{
  "d_shared_expert": 0,
  "routed_scale": 1.27,
  "balance_bias": false,
  "init_std_router": 0.0146,
  "head_dim": 32,
  "norm_eps": 1e-05,
  "rope_fraction": 1.0,
  "parallel_block": false,
  "init_std_qkv": 0.0426,
  "doc_mask": true
}
Below are experts of layer 4 (counted from 0) of a mixture-of-experts language model. Rows are named router (the router's row for the expert), gate (a neuron's input weights, with its number), up (a neuron's input weights, with its number) and show model dimensions 0-191. Each number is 128 + 24 x the weight over its row's rms, rounded and kept within 0 to 255.
After each expert's rows: "mostly gets" lists some tokens that are sent to it at least half of the time. This comes from a sample of Wikipedia text that the model never trained on.

# expert 18
router [117  76 148 140 110  99  97 139 112 135 138  99  83  99 145 108 115 134 155 138 124 109 173 126 142  97 130 142 141 156 113 155 136 131  96  91 135 149 114 108 115 180 154 134 104 111 149 109 130 135 166 111 122 120 178 185 141 112  93  42 113 100 172 141 115 122 158 105 151 172  91 120  92 108 117 140 127 127 135 123 106 117  93 155 145 111 104 135 134 110 136  96 143 141 137 125  98  97 106 136 140 108 114 147 128 113 154  99 110 146 110 173 158 106 124 133 115  77 137 121 135 129 177 114 114 168 167 152 114 137 147 101 146 128 179 131 108 131 133 122 127  96 155 102 150 122 173 111 120 130 108 181 151 122 156 128 137 111 144 140 132 104 118 112 127  80 124 133 125 180  97 133 161 113 140 123  74 112 138 145 108 137 157 116 107 102 140 153 141 113 134  96]
gate2 [117 147 145 121 119 143 143 170 149 158 138 131 108  72 117 119 135 111 101 173 143 143 133 126 158 148 124 124 112 125 117 110 139 141 157 156 118 111  93 117 142 122 131 125 137 104 121 131 136 143  98 125 149 166 144  95 109 126 115 111  86 142 128 137 143 120 144 127 160 168 156 160 108 107 113 119 155 121 169 131 141 143 129 118 106 144 156 140 139 103 162 110 191 103 174 170 159 109 114  94 162 117 171 139 100 149 107  43 141 112 113 166  98 162 136 101 108 148 119  92 132 134 100 111 154 151 121 123  93 159 134 106 178 144 109 166 123 114 109 101 146 155 116 113 131 116 157  89 144 126 112 129 144 139 169 124 133 142  76 117 153 169  91 122 108 109 114 151 126 102  96 149 114 111  79 103 146 159 157 132 114 144 161 166  73 103 148 106 122 115 127 115]
up2 [134  98 116 138 103 122 111 128 147  61 145  89 171 125 154 130  98 118  97 134 122 118 171 127 115 151 150 149 113 133 134 140 134 158 126 126 135 144  87  80  92  98 114 106 100 101 178 135  98 130 108 139 131 141 142 113  99 115 111 115 174 175 129 140 126 115 135 129 103 138 119 131 126 137 159 140 162  93 122 119  97 127 155 127  95 137 140 105  98 108 102 146 110  93 113 122 120 146 112 145 123 138 101 152 112 131 171 148 120 165 107 176 123 120  97 114 113 137 118 176 109  86 132 145 147 136 132 142 109 120 120 111 188 116 151 150 101 113 108 146 157 109 177 160 152 127  87 145 191  94 128  88 153  89 172 111 129 136 135 109 157 106 129 132 127 122 134 133 148 154 145 176 103 180 137 126 130 129 159 127 116 137  92 178 175 132 127 124 157 169 112 121]
gate3 [114 138 146  83  99 161 144  87 125 102  95 167 132 135 124 111 119 149 127 131 156 154 127 162 111 154 146 157 141 129 141 139 108 114 114 118 119 153 150 136  92  85 151 109 149 193 150  98 162 164 139  85 122 116 129 134 157 121 163 114 109 103 136 133 150 151 149 124 151 125 137  83 112 124 148 119 176 147 152 114 122 201 109 117 150 133 139  95 134 124 145 123 122 118 144 139 151 142 106 118 149 138 129  67 144  92  94 129 131 114 171 111 118 110 127 129 154  97 138 105  94 134 142 156 121 138 127 141 125 107 111 128 179 155 132 135 113 178 103 117 171 137 117 161 107 126 159 125  63 133 123  92  98 139 179 138 175 157 108  94 170 127 111 123 140 122  84  97 142 117 138 143 105 150 119 106 137  60 140 140 124 127 145 111 128 112 134 132 144  88  98 120]
up3 [135 118 120  64 142 111 138 133 114 133 157 115 165  96 116 169  92 172 124 124 186 154 118 113 100 161 123 114  64 131 113  97 130 125 107 121 117 113 133 128 121 143 112 162 124 107  93 114 143 120  75 150 112 110 102 117 140 152 103 122 125 149 126 138  99 139 144 114 104  93  87 127 130 107 150 125 121 131 123 165 112 161 131 130 174 132 148 126 178 115 144 136 129 129 118 120 153  78 118 105 143 108 124 159 142 114 130 101  84 123 136 122 131 142 174 149 179 126 135 145 120 127 141 162 139 135 138 144  91 110 136 109 104 129  87 132 121 126  97 109 121  78  92  85 153 106 138 180 103 135 154 150 135 156  96 110 144 115 118 118 162 165 114 150 131  99  77 136 117 138 135 176 106 144 117 109 142 154 114 115 154 124 128 199 128 102 178 141 115  95 119 163]
mostly gets: " 0", "1", " 30", " University", "2", " 18"

# expert 6
router [141 113 108 152  86 131 113  97  98 168 139 102 156 145 118 123 124 168 105 122 119 181 128  93 120 148 127 115 187  73  99 130 101 117 119 123  91 126 145 133 165 132 130 102 109 124  99 128 101 102 141 105 106 133 114  97 133 115 111 145  91  95 151  97 142 148 156 146 105 106 131 141 119 148 140 146 155 134 128 148 129 124 110 109  85 106 117 130 141 124 118 107 137 148  99 132 152 119 131 164 129 151 178  69 118 150 186 109 172  93 189 145 144 131 147 155  88 138 176 113 115  89 119 138 128 142 107 129 146 127 148 104 128 153 113 121 144  88 136 111  92 146 120 128  66  97 100 119 106 123 168 142 154 109 119 165 112 155  99 111 152 140 138 154 129  95 118  90 100 105 129 101  98 107 138  88 146 127  91 130 122 126 107 129 109 123 134  71 148 140 143 134]
gate2 [148 143 167 109 119 156 116 107 129 101 135 141  67 163  93  88 114 105 126 117 104 176 161 162 105 108 170 114 111 138 148 139 149 140 121 156 146 129 120 116 115 137 173 147 138 124 163 134  79  95 131 119 137 102 145  83 109 164  93 131 141 111  94 103 112 119 142 196 146 138 109 106 153 128 132 119 182 159 128 120  92 130  86 127 140 141  96  87 165  92 139 105 122  94 154 130 119 129  95 117 153 133 136 121 148 118 113 154 157 156 119 114 145 117 100 123 146 135 128  84 115 143 112 116 147 119 120 106 150 146 109 158 109 158 142 118 108 127 125 173 163 151  71 110 116 122 158 126  87 113 153 151 125 125 127  95 137 148 180 125 148 121 152 117 119 103 109 138 142 102 114 179 154 133 167 157 132 116 122 140 167 126 158 148 173 127 144 130 153 122  85 102]
up2 [118 188 106 133 107 122 102 132 122 134 125  79 153 157 133 138 134 101 123 136  78 146 103 121  87  99 110  90 104 105 162 157 118 118 171 138 137 174 108 105 150 151  93 149 129 131 123 168 125 126 136 115 111 141 101 154  96 117 103 157  99 175 145 148 131 113 121 119 116  87 149 126 124 144 125  99 123 133  86 190 141 154 133 135 143 141  98 118 160  97 109 115 181  84 166 108 161 134 144 124 141 131 112 147 106 136 151 144 154 147 124  82 110 117 132 146 158 140 141 125 153 143 122 134 145 146 154 149  95 131 184 144 120 140 110 103 144  98 144 123 154 174 143 120 132 100 122 113  94 173 155 111 126  92 103 121  52 155 160 117 134 142 117 142 138 125 104 129 128 125  95 122  97 133 146 150 112 158  94 152 125 159 113  65 149 146 117 125 121 141 104 136]
gate3 [127 136 153 112  72 132 186 133 134 176 144 123 115 116  87 130 116 108  96 116 135  93 180  75 127 158  95 144 159 137 101 155 132  97 125 128 141  94 155 115 119  95  94 140 103  79 107 134 118 109 117  99 102 122 118 117  92 130 140 129 109 102 116 137 104 139 136 107 141 115 185 174 178 144 138 130 174 135 138 107 139 135 150 144 135  87 106 127 132 129  69 183 135  92  80 104 138 121 125 132 105 134 124 134 126 140  68 118 137 123 154 165 161 144  93 131 154 165 121 119 131 130 124 146 163 119 107 122 117 135 134 173 147 124 133 153 118 118 162 153 122 145 167 133 131 141 144 128 127  95 123 129 139 147 121  97 116 133 126 112 172  99 118 148 112  92  96 142 155  54 145  85 126 123 120 120 113  91 149 141 126 105 140 135  90 118 130 153 148 117 140 145]
up3 [ 98  79  62 128 121 156 147 114 132  86  91 158 128 101 149 129  92 110  93 160 138 120 144 138 171 134 122  96 132 145 114 125 131 166 145 121 125 134 121 120 162 119 110 111  89 140  95  93 143 115 104  98 147 135 115 128 178 157 106  80 142 113 123  99 147 163 131 125 117 165 161 112 172 161  75 131 165 134 157 124  92  89 141 137  98 130 140 115 102 136 162 119 137 134  97 136 165 131 136 155 130 162 146 155 111 154 124 145  94 147 134 156 113 150 120 120 100 114 172 122 122 136 121 126  83 120 110 149 101 122 166 130 146 149 105 124 132 114 122 100 121  92 150 114 116 163 124  98 172 148 126 102 129 132 107 130 133 114 167 147 125 153 115 113  82 139 115  91 141 123 155 180 147 127 143 177 116 145 159 115 139 117 119  71  95 132  84 112 113 157 152 122]
mostly gets: "|", ").", "\".", ".\"", " second", " 0;"

# expert 10
router [100 110  97 154 167  85 127 175 168 132 126 167 171 148 121 134 134 127 129 126 132 119 145 143 117 120 107 140 110 145 143 124 113 115 151 140 152 120  91 140 117 135 107 144 120 105  91 140 169 131 150 169 134 154 115 128 165 105 136 172 102 112 137 136 114 115 170 105 123 116 119 156 115 138 149 101 155 116 156 169 120 132 119 111 124 105 129 127 167 139 119  99 120 103  93 135 149  90 140 113 132 109 117 126 155 126  79 161 134 114  71 133 124 156 140 150 157 122 111 183 157 153  85  80 145 136 136 125 104 143 135 118 125 142 127 133 169 111 158 128 178 145 124 110 190 120 108 124 108 131 107  91 159 176 126 114  77 115 108 148 162 124 147 114 135 141 130 103 137 163 142 149 105 104 138 162  81 118 153 124 159  83 153  79 134 100  91  85 113 103 158 139]
gate3 [167 158 128 155 107 123 169 176 143 110 132 116 109 121 108 144 120 153 133 124 122 124 128 128 141  89 122 144 121 143 192  93 130 108 104 143 147 132  94 152 115 136 128 108 151 116 131 112 135 123 137  63 131 129 115 124  82 131 135  72 143  91 123 128  95 167 138 112 105 113 121 108  96 130  54 100 111 148 148 123  77 157 124 123 132 130 108 124 163 112 182 136 115 126 166 123 147 126 152 138 169 151 116  79 147 119  81 116 148 105 146 137 132  83  76  93 119  97 163 124 156 121 174 114 126 136 160 112 138 116 104 167  96 128 147 105 120 109 152 110 123  75 139 154 136 105 130 143 140 143 114  96 104 160  88 107 138 100 126 141 152 157 114 145  97 158 120 126 103 155  81 146 122 140 136 177 120 125 119 119 129 107  98 136 153 139 126 113 105 107 112 107]
up3 [128 170 107 148 112 136 108 130 139 149 107  97 177 102 150 190 141 147  65 103 166 109 125 183 156 129 134 104 132 171 134 142 115 119 143 123 119  92 111 160 124 130 164 128 142 119 116 145 123 125 124  97  96 151  79 121 130 147 118  84 151 120 163 108 138  82 140 133 135 151 125 132 146 145 111 108 167 137 113 102 104 138 159 151 157 126 138  99 149 151 104 165 131 121 109 122 129 153 101 119 147 176 137 124 110 144 119 105 178 155 152 178 152 121  68 155  88  97 155 155 154 124 113  84 109 119 138 116 123 156 128 129 127 115 103 123 118 119 135  78 120 157 141 128 139  94 154 111 116 123 144 137 152 148 166 125 127 100 156 102 152 128 108 119 125 153 141 169 131 154  71 107 107  95 133 150 114 124 115 133 136 129 143  82  87 106 155  97 139 122 164 133]
gate4 [120 112 130 113 150 118 125 133 162 160 132  89 111 124 160  92 143  81 160 141 151  94 165 142 120 112 103 116 152 145 163  97 120 139 123 150 145 169 130 130 137 113 111 145 135 157 108 137 173 110 136 113 129  88 177 120 187 108 151 142 120 133  96 136 149 114 154 141 153 141  89 129 167 136 123 159  78 108 148 116 126 126 153 129 122  88 113 124 165 144 170 114 111 101  84 127 116 142  91 109 117 108 121 148 164 126  91 147 134 113 137 151 125 155 133 120 103 156 109 139 106 116 147 102 103 118 138  97 134 129 135 140 130 156  96 138 123 178 129 128 162 132  84  98  76 124  73 114 152 102 125 121 150 148 122  77 164 108 116 121 105 121 117 103  99 118  89 111  79 125 106 162  64  85 132 174 137 137 142 164 140 130 153 102 128 114 125 142 151 129  96 125]
up4 [126 118 110 133 172 118 136 127 116 149 135 139 109 145 120 114 185 161 125 141 143 151 157 146 127  77 152 132 146 143 133 158 129 103 124 145 112  84 108  72 117 114 103 128 147 141 108 139 142 139 125 149 121 152 102 151 110  92 119 156 112 160 127 155 169 121 122  94 130 134 146 138 135 159 154 145 154 106 127 126 122 149 156 131 147 154 102 109 120 107  94 142 163  96 155 128 152 124 110 101 106 169 143  81 132 130 138 110 130 204  93 124 126 101 146  97 130  94  91 126 133 136 120  95 132 159 138 154 130 135 125 143 167 146 145 161 142 153 142 121  92 135 162  39 155 117 154  87 112 123 102 138 138 155 103 152 151 106 151 117 127 129 165 128 126 105 147  82 172 155 121 157  80 128 158  97 142 158 163 103 148 159 147 109 108  95 119 109 130 143 105 101]
mostly gets: ");", " 0;", " government", "\",", "\"", " Democratic"

# expert 19
router [128  85 148 174 118  98  90 135 127 104  88  86 102 134 111 122 116 113 101 164 136  85 146 124 136 122 165  99 168 103 101 198 133 117 105 106 145 111 125 112 156 173 164 122 127 144 140 136 201 103 119 150 145 136 114 146  74 101 112 115 123 147 183 120 108 137 105  77 176  81 129 123 140 130 108 124 137 131 115 123 129 122  93 140 149 127 124 125 121 161 134 133 109 169 123 173 110 103 115 108 106 102 113 152 128 156 116 103 115 139 117 150  98 163 146 145 142  97 116 165 151 134 132 133  98 115 162 164 138 126 175 101 144 118 132 115 124 170 118 133 141 104 118  87 131 153 157 144 135 150  99 163 145 140 134 131 148  94 137 136  98 146 144  93 123  96 118 161 145 153 123 126 115 100 105 122 130 115 136  95 132 130 151  93 162 129 146 147 111 189 143 133]
gate6 [106 102 117 121 135 123 127 155  91 133 123 130 111  93 163 148 141 128  78  91 116 165 175 114 109 108  88 138 127 153 115 133 153 150 136  64 147 143 122 129 114 137 104 183 103 138 152 138 149 113 110 148 106 137  97 149 142 148 141  59 113 143 106 122  86 123 131 126 136  82 114 103 105 145 149 130 125  94 132 156 118 212 114 112 148 154 143 112 116 121 134 160 158 109 142 152 132 128  93 121 134 142  83 122  79 129 125 151 175 116 123 170 116 144 124 121 168 128 147 138  95 138 112 123 140  95 118  96 147 115 131 106 140 134 154 125 123 134 168  93 111 135 153 103  91 118 130 120 124 134 133 125 155 138 107 116 119 144 138 157 123 123 180 136 165  94  95 188  95 118 107 135 126 181 177 133 134 159 134 154 121 103 155 107 121 123 106  85 132 118 141 132]
up6 [111 126 170 161 114 102 104 130 159 111 120 135 126 128  87  89  99 100 162 140 126 104 144 122 130 154 130 134 126 157 167 106 135 108 125 136 149 132 133 111 136 128 137 150 119 134  90 150 131 168 148 105 154 131 151 128 158 105  89 143 105 115 159 168  70 134  94 131 129 126 129 104 109 112 115 145  83 143 150 127  99  86 105 135 120 117 185 123 157 127  98 165 106 149 110 134  95 101 124 114 167  92 134 164 161 118  97 171 102 130 114 127 108 156 141 124 178 131 134 124 130 171 195 124  87  80 100  83  83 101 147 135 122 101 152 132 135 157 135 128 119 105 129 156 133 137 133 141 136 115 100 116 109 134 134 142 157 154 127 118 157 134 142 153 136 174 143 124  88 139 150 151 156 123 126  96 105  77 182 129 129 102 151 105 115 122 126 155 116 102 151  81]
gate7 [140  79 128 122 126 143 161  94 152  99 158 163 129 116 115 105 115 114 164 102 124  98 146 160 106 158 111  94 152 127 112  84 129 109 105 137 144 123 109 121 105 127 138 127 137 141 100 188 134 121  92 112 134 113 158 117 153 115  96 156 109  96 155 157 100 160 122 127 121 133 177  78 126 117  91 167 113 136 124 140 138 133 149 116 109  95 153 130 107 128 129 121 133 154 118  74 159 118 156 132 169  92 149 106 144 116 141  96 158  66 108 109 108 145 126 153 153 146 162 141 114 145 154  97 185 103 128 125 100 119 138 109 144  91  98 159 126 122 109 146 117  69 124 102 115 139 107 134 114 170 104 115 140 185 139 155 151 155 113 118 144 102 142 179 152 152 156 151 131 106 135 137 108 133 120 130 106 161 154  89 109 144 112 146 129 109  88 130 145  99 125  87]
up7 [124 118 119 140  76 114 154 125 117 145 128 136 161 146 157 148 153 153 128 138 133 133 116 143 143 114 106 146 131 109 113 115 131 122  94 140 121 119  94 102  99 100 133 127 133 130 107  63  85 127 100 128 131 152 124 134  71 156 118 148  97 138  97 146 158 112 154 137 138 154 122 122 123 179 136 104 121  94 116  95 121 156 148 137 151 110  95 107 122 149 112 137 122 126 136 133  80 138 117 134  94 154  84 178 115  95 103 126 138 118  92 125  81 103 114  92 166 137 143 145 111  72  95 138 132 116 155 138 123 151 126 110 135  88 128 122 119 162 112 106 170 114 140 106  85 143 126 154 165 165  89  99 115  76 141 108  96 157 111 158 133 125 177 158 144  83 126 123 176 136 141 134  82 149 105 146 163 136  88 150  96  81 149 112 131 124 138 139  91 107 134 135]
mostly gets: " University", " States", " School", " City", " season", " series"

# expert 7
router [167 145 185  81 107 122 106 102 127 118 131 105 118  97  91 138 109 149 148 143 113 157 175 145 174 115 121 145 100 112 148 106 109 139 128 100 169 148 148 111  91 124 149 141 119 113 163 132  80 127 152  88 135 113 142 101 146 126 107  78 151 139 105 133  74 108 127 127 117 146 122 130  91  78 104 119 135 125 115 125 123 133 158 120 151 118 189 126  98 123 126 114 108 107 150 120  95 126 138 132 143 140 122 152  92  89 129 154  93 134 122 166 127  75 136 115 139 119 138  96  71 123 157 166 112 161 121 123 116  88 123 131 104 107 182 161  67 120 134 137 151 122 142 109 163 166 162 137 160 110 149 138 100 128 126 117 114 112 146 123 110 104 117 122  78 148 150 145 145 125 134 154 165 130 111 112 142 149 154 157 107 110 107 100 136 110 143 163  89 133 104 127]
gate2 [ 95 162 168  95 122 132 125 100  92 152 115 117 114 162 129 155 142 160 138 154  87 101 154 111  97 180 133 112  81  89 133  84 153 148 118 112 116 165 106 147  92 158 141 117  86 143 151 118  94  90  95 167 119 109 110 116 109  95 139 119 161 128 142 150 136 112 110 146 160 126 109 122 156 135 144 143 153 145 134 132 180 134 139 147 128 125  90 120 110 160 128 158 148 139 142 118 119 122 126 141 148 133  76 136 176 142 124 124 116 146 142 123 145  97 117 106 107 165  81  97 158 126 120 144 176  92 129 129 158 144 119 122  70 114 113 178 116  92 122 168 149 122 102 135 126 100  71 137 106 116 131 132 127 122 109 136 155 113 153 129 142 121 155 167 145 138 137 148  84 139  99  86 119 132 109 127 110 111  95 143 181 113 147 128 118 135 155 156 163 154 144 127]
up2 [114 159  64 106 147 136 164 131 110 114  84 144 117 145 115 104 119 128 144 147 101 109 134  98 100 124 128 164  98 111 122 115 139  90 106 107 132 142  91 174 142 105 155 106 130 131 175 135 104 124  91 125 108  98 142 168 143 190 138 152 133 123 123 112 151 146 103 121 119 149 129 140 120 144 127  84 124 126 105 100 119 107 116 123 100 132  98 114 137 117 140 112 152  93 119 100 143 109 119 136 115 134  89 120 107 148 118 133 115 107 121 122  95 137 138  83 140 129 144 162 132 193 125  93 132 108 104 107 125 123 127 168 131  99 153 101 211 136 134 106 159 124 167 123 113 118 114  92 105 124 163 142 198 116 170 132 143 111 155  98 185  87 126 107 117 155 152 142 132 157 142 167 138 172 108 111 153 104 107 131  97 108 112 140 133 131 121 149 120 118 157  94]
gate3 [144  99 115 117 105 155 136 114  96 177 101  75  88 104 126 170 115 121 101 135 122 169 118 132 102  55 145 112 136 129 118 158 179 158 136 103 124 140 159 153 138 130 112 133 141 112 130 144  83 126 135 121 139 124 168 120 157  96 141 135 143 121  96 166 158 163 118 141 119  96 127 130 160 133 147 116 131 108 141 153 174 139 111 145  89 119 102 108 149 182 132 121  85 169 111 136 149  95 159  93  97  91 111 136 114 116 169 104 127 148 138  94 149 102 116 152  99 111 111  95 149 126 143 150 187 136 166  93 134 147 122 105 116 118 106 148 131 145 114  91 124 110 142 116 103 121 105 116  82 123 133 151 109 148 146 151 116 114 141 141 157 160 125 149 132 109  89 112  81 113 134  97 125 158 128  72 155 128  98 111 133 157 128 127 152 135  96 153 114 139 157 129]
up3 [115 145 125 157 114 152 151 174 105 133 111 173 104 110 122 132 120 138  99 102 115 131 118 139  93  77 129 149 133 126 109 141 182 138 105 115 122 142 128 142 138 125 110 134 111 139 123 123 132 119  93 115 105 149  97 133  85 109 108  95 112 112 170 124 121 101 102  96 119 130 136 136 185 139 133 166  96 128 158 102 136 144 106 187 137 137 146 127 145 132 121 135 122 104  94 132 149 160 145 147 139 145 148 138  96 172 130 185 122 111 138 153 149 129  76  93  98 133 141 136 161 147 129 133 141 130 120  98 136 141 120 141 113 145 125 105 138 160 132 100 127 129 148 123 130 163 126 132 173 110  99 105  97 135  88 123 133  87 153  97 130 162 137 162  98 136 108  76 127  78 148 180 132 192 127  89 111 131 140 131 102 102 133 135  92 124  99 149 146 186 147  62]
mostly gets: " (", " S", " P", " C", "C", " D"

# expert 17
router [154 141 106 129 140 141 186 132 127 131 109 141 141 153 172 111 139 138 100 107 143 141  64 143 109 151 111 148 138 173 137 110 102 110 159  93 131 108 130 107 141 112 127  95 115 126 119 115 124 147 115 184 134 150 107 141  95 120 155 151 108 121 109 149 161 158 139 131 118 123  90  92 134 134 117  98  69 142 110 149 171 163 149 127 108 167  96 137  87 117 134 104 144 134 138 135 191 148 116 115 130 120 120 109 142 131 143 121 151 144 107  82  99 158 102 134 155 131  81 159 174 147  89 113 142  99 107  78 154 102 123 134 143 117  86  87 152 142 124 131 134 151  91 168 128 144 141 137  51 118 176 128 157 110 104 131 126 105 163 121 135 167 144 169 107 128 137 138 117 123 131  91  93 133 134 134 115 118 113  91 135 133 138 126 140 124 115  89 158 145 123 131]
gate3 [153  86 106 125 115 137 117 153 114 134 107  86 143 118 127 161 143 116 116 150 112 136  93 113 144 131 134 147 125 106 137 184 101 115  99 114 158 131 142 121 125 122 146 121 140  77  79 135  95  94 160  85 151  83 147 126 163 110 137  78 101 155 125 103 132 108 104 124 106 153 102 141 117 164 123 131 135 147 158 130 118 133 112 153 129 127 138  93 100 167 176 126 179 164 143 116 120  94 177 141 140 151 111 139 136 112 120 102 128 188 164 143 108 107 116 152 111 122  98 109 147 121 110 136 128 140  76 150 152 136 149  70 118  98 120 139 143 166 122 121 134 119 158  92 165 128 153 132 121 146 102 119 109 115  84 146 142 145 141 161 110 110  99 122 143 117 129 130 129 119 109 122 111 140 120  82 104 119  94 110 139 157 140 120  79  81 161 201 135 105 111 117]
up3 [148 162 118 167 119 133 125 157 104  96 109 130 122  80 121 112 118 134 134 159 125 146 137 171 161 111 178 204 136 106 116 116 106 116 135  94 117 138 131 143 141 115 100 171 127 116 127 119 122 118 108 144 148 141 114  89 132 171 164  64  95 126  84 162 168  88 132 127 137 147 104 163 104 157 118  92 141 173 159  72 136 158 116 138 124 121 125 146 100 122 145 109 105  89 116 132 125 133 131 152 164 149 123 115 119 164 131 178 104 100 170 146 118  95 128 113 149 132 108 106  91 126 135 152 131 137  85 113 156 137  68 109 135 178 105 144 111 123 148 119 107 103 139 109 133 169 130 103 109 121 138 126 124 100 101 117 137 123 122 148 108 129 102 111  81 129  84 146  98 125 133 166 123 125 128 116 100 103 103 124 131 129 121 130 109  87 146 165 111 131 158 105]
gate4 [140 110  87 110 152 140 156 171 119 111 111 103  76  98 141 137  99  98 132 128 102 136 131 156 129 113 129  95 153 155  82 162  90 131 131 154 142 145 132 109 143 151 134 119 149 128 148 139 164 153  95 128 140 141 150 167 144 199 156  86 171  96 152 136 135  96 140  99 134  80 103 122 151 121 163 130 153 125  86 133 117 107  96 142 138 141 111  95 104 135 125 188 139 151 133 158 163 116 152 125 152 151 113 166  98 119 124 112 135 117  94 145 170 113 179 100 106 121 153 137  77 130 141  94  97 112 122 124 121 162 104 122 131 153 112 165 112 185 118 126 152 121 130 116 132 136 151 122 123 144 127 131 149 150 175 151  93 126 103 162 150 136  96  89 109 127 124 115 111 144 172 129 153 115 128 126 109 136 150 102 101 165 152 111 144 132 120 150 113 156 164 122]
up4 [144 138 130 135 158 168 140 121 152  89 110 137 123 111 114 120 132 118 154  85 145 116 137  95 110  52 112 129 138 125 111 124 137 112 144 118 130  76 113 122 106 126 117  97 103 160 107 154 161 107 134 112 128 169 132 134 135  88 163 129 131  96  79 154 106  99 135 178 105 121 151 122 155 133 122  90 161 169 168 149 112 112 116 165 127 129 113 173 135 172 155 165 147 132 129 138 140 112 148 120 131 117 137 135 137 137 181 143 158 110 109  50 112 122 131  91 152 128 112 160 156 129 153 122 118  96 134 150 156 114 163 129 116 134 144 117 132 115 106 169 133 148 102 111 122 133  91 110  95 119 177 138 168 133 144  77 135  87 142 126 136 100 181 164  99 135 142 144  81 153 121 124  96 131 137 112  93 154  90 138 112 132 121 146 115 141 145 129 118 111 125 164]
mostly gets: " and", " that", " which", " also", " but", " or"

# expert 11
router [123 155  85 117 114 166 140 135 157 138 111 133 109 187 138 126 163  97 143 130  98 134 150  68  96 172  89  97 131 126 164 127 117 110 160 123 152 127  77 140 140  94 139 104 102 130 122 171 126 141 112 133 128 149 130 103 167 136 134 158 120 126 131 122 130 100 169 113 104 106 128 126 161 143 108  95 105 108 129 109 116 134 159 171 145 146  79 166 144 113 110 131  96 145 155 150 144 129 122 127 138 120 109 160 134 102 121 145 179 127 117  80  94 112 136  84 154 151 113 145 155 111  83 124 116 138 156 123 106 149 117 146 103 136 108 160 123  86 156 168 105 174 157 125 114 110  99 144  99 104 119  85 152 123 138 113  95 113 112 118 184 132  92 111 188 149 126 132 135  92 131 102 130 155 148  97 144 106 108 107 133 163 105 114 142 121 142 152 146 107 129 109]
gate3 [141 125 105 158 136  88 129 154 111 154 126 173 110 170 174 109 129  79  94 119  97 153 154 161 131 133  90 130 139 117 156 155 128 134  89 113 155 100 102 102 110 107 141  95 148 151 174 135 130 168 130 168 158 156 131 111 139 150 153 150 124  96 124  91 135 176 141 141 134 121  95 130 103 122  79  91 131 110 123 113 184 147 144 157 119 116  96 129 119 120 119 108 137 147 175 159 146 112 131 119 141 128 128 103 104 128 108  80 166 106 136 112  94 143 102 172 106 162 131 115 109 150 135  72 119 121 136 122 150 177 107 153 120 131 123 135 145 159 152 142 111 161 132 131 106 124 119 110  99 151 142 155 119 139 122 126 147 105 165 140 117 136 178 131 140 116 150 127 177 196 150 116 146 125 160 145 104 156  90 127 134 123 121 142  79 142  97 123 128 127 152 116]
up3 [ 91 146 126 110 110 163  93 135  74 145 119 130 152 102 178 133 137 157 163 116  99 140 159 136  89 127 152 103 129 107  97 124 133 134 155 139 109 128  86 148 138 135 104 129 111 115 115 118 140 109 110 107 148 167 111 117 110 142 148 147 122 101 201 136 123 104 143 138 152 135 112 129 146 156 125 143 154 116 126 155 193 137 116 102 137 109 163 131 139 124 130 104 126 118 152 103 147 141 101 134 155 142  88 178  86 115 175 162 147 116 125 104 153 155 144 131  89 147 190 152 164 131  81 118  74  96 134 121 148  99 100  98 112 153 113 129 129 138 117  81 167 115  98 112 147 133  97 134 124 109 121 134 115 122  89 126 125 144 132  70 122 139  87 178 102  98  92 134 103 140 128 103 119 112 125 145 153 163 142  89 119 135 108 142 121 138 111 117 146 164 122 135]
gate4 [151 108 128 143  90 113 137 139 139 104 136 108 135  61 109 142  86 118  71 108 147 163 115 158 120 129 128 159 131 106 136 127 149 102  95 132 120 124 126 118 116 120 107 105 155 131  98 146 127 116 131 138 113  99 153 107  96 119  81 149 137 140 146 122 171 122 161 172 121  94 116 128 148 127 140 103 132 145 134 125 119 139 134 116 130  75 127 122 164 165 155 132 167 128 125 147 151 147 154 126 148 120 123 175 106 159  88  74 130 108 138 109 111 113 153 163  68 143 111  69 137 125 133 145 133 144 140 135 128 144 110 130 131  94 135 129 167 154 121  92 169 136 155  71 134 115 138 104 100 123 110 199 130  90  96 164 139 139 101 115 115  87 123 142 155 125 102 100 116  93 146 162 121 124 108  80 144 148 168 129 121 125 120 152 152 113 172 120 116 156 104 156]
up4 [126 153 105 138 139 105 101 177 160 129  99 144  99 139 141 139 171 135 108 140 154  95 128 163 168  89 145 147 133 135 136 139 103 189 137 146 119 137  80  98 153 134 113 140 119 116 147 105 137 119 149 181 124 113 129 103  66 120 155 133 114 144 122 109 147 138 112 152 103 110 124 114 163  97 154 138 134 106 125  60 161 119 112  95 126 103 114  95 143 118 155 106  93 131 140 137  96 123 155 110 136 109 201 170  95 129 151 120 113 146 146 140 104 148 133 160  99 129 168 135 149 133 144 115 157  98 130  91 131 157 147 133 154 143 165 162 177 110 114 125 183 139 101 125 137 137 126 120 158 169 117 128 140 151 109  93 126 119 139 107 129 129 111 160 107 116 124 121 129 126 159 124 166 135 102 134 116 107 113 120 111 154  64 132 144  99 183 146 129 132 108 104]
mostly gets: ",", " and", "),", " de", " over", ");"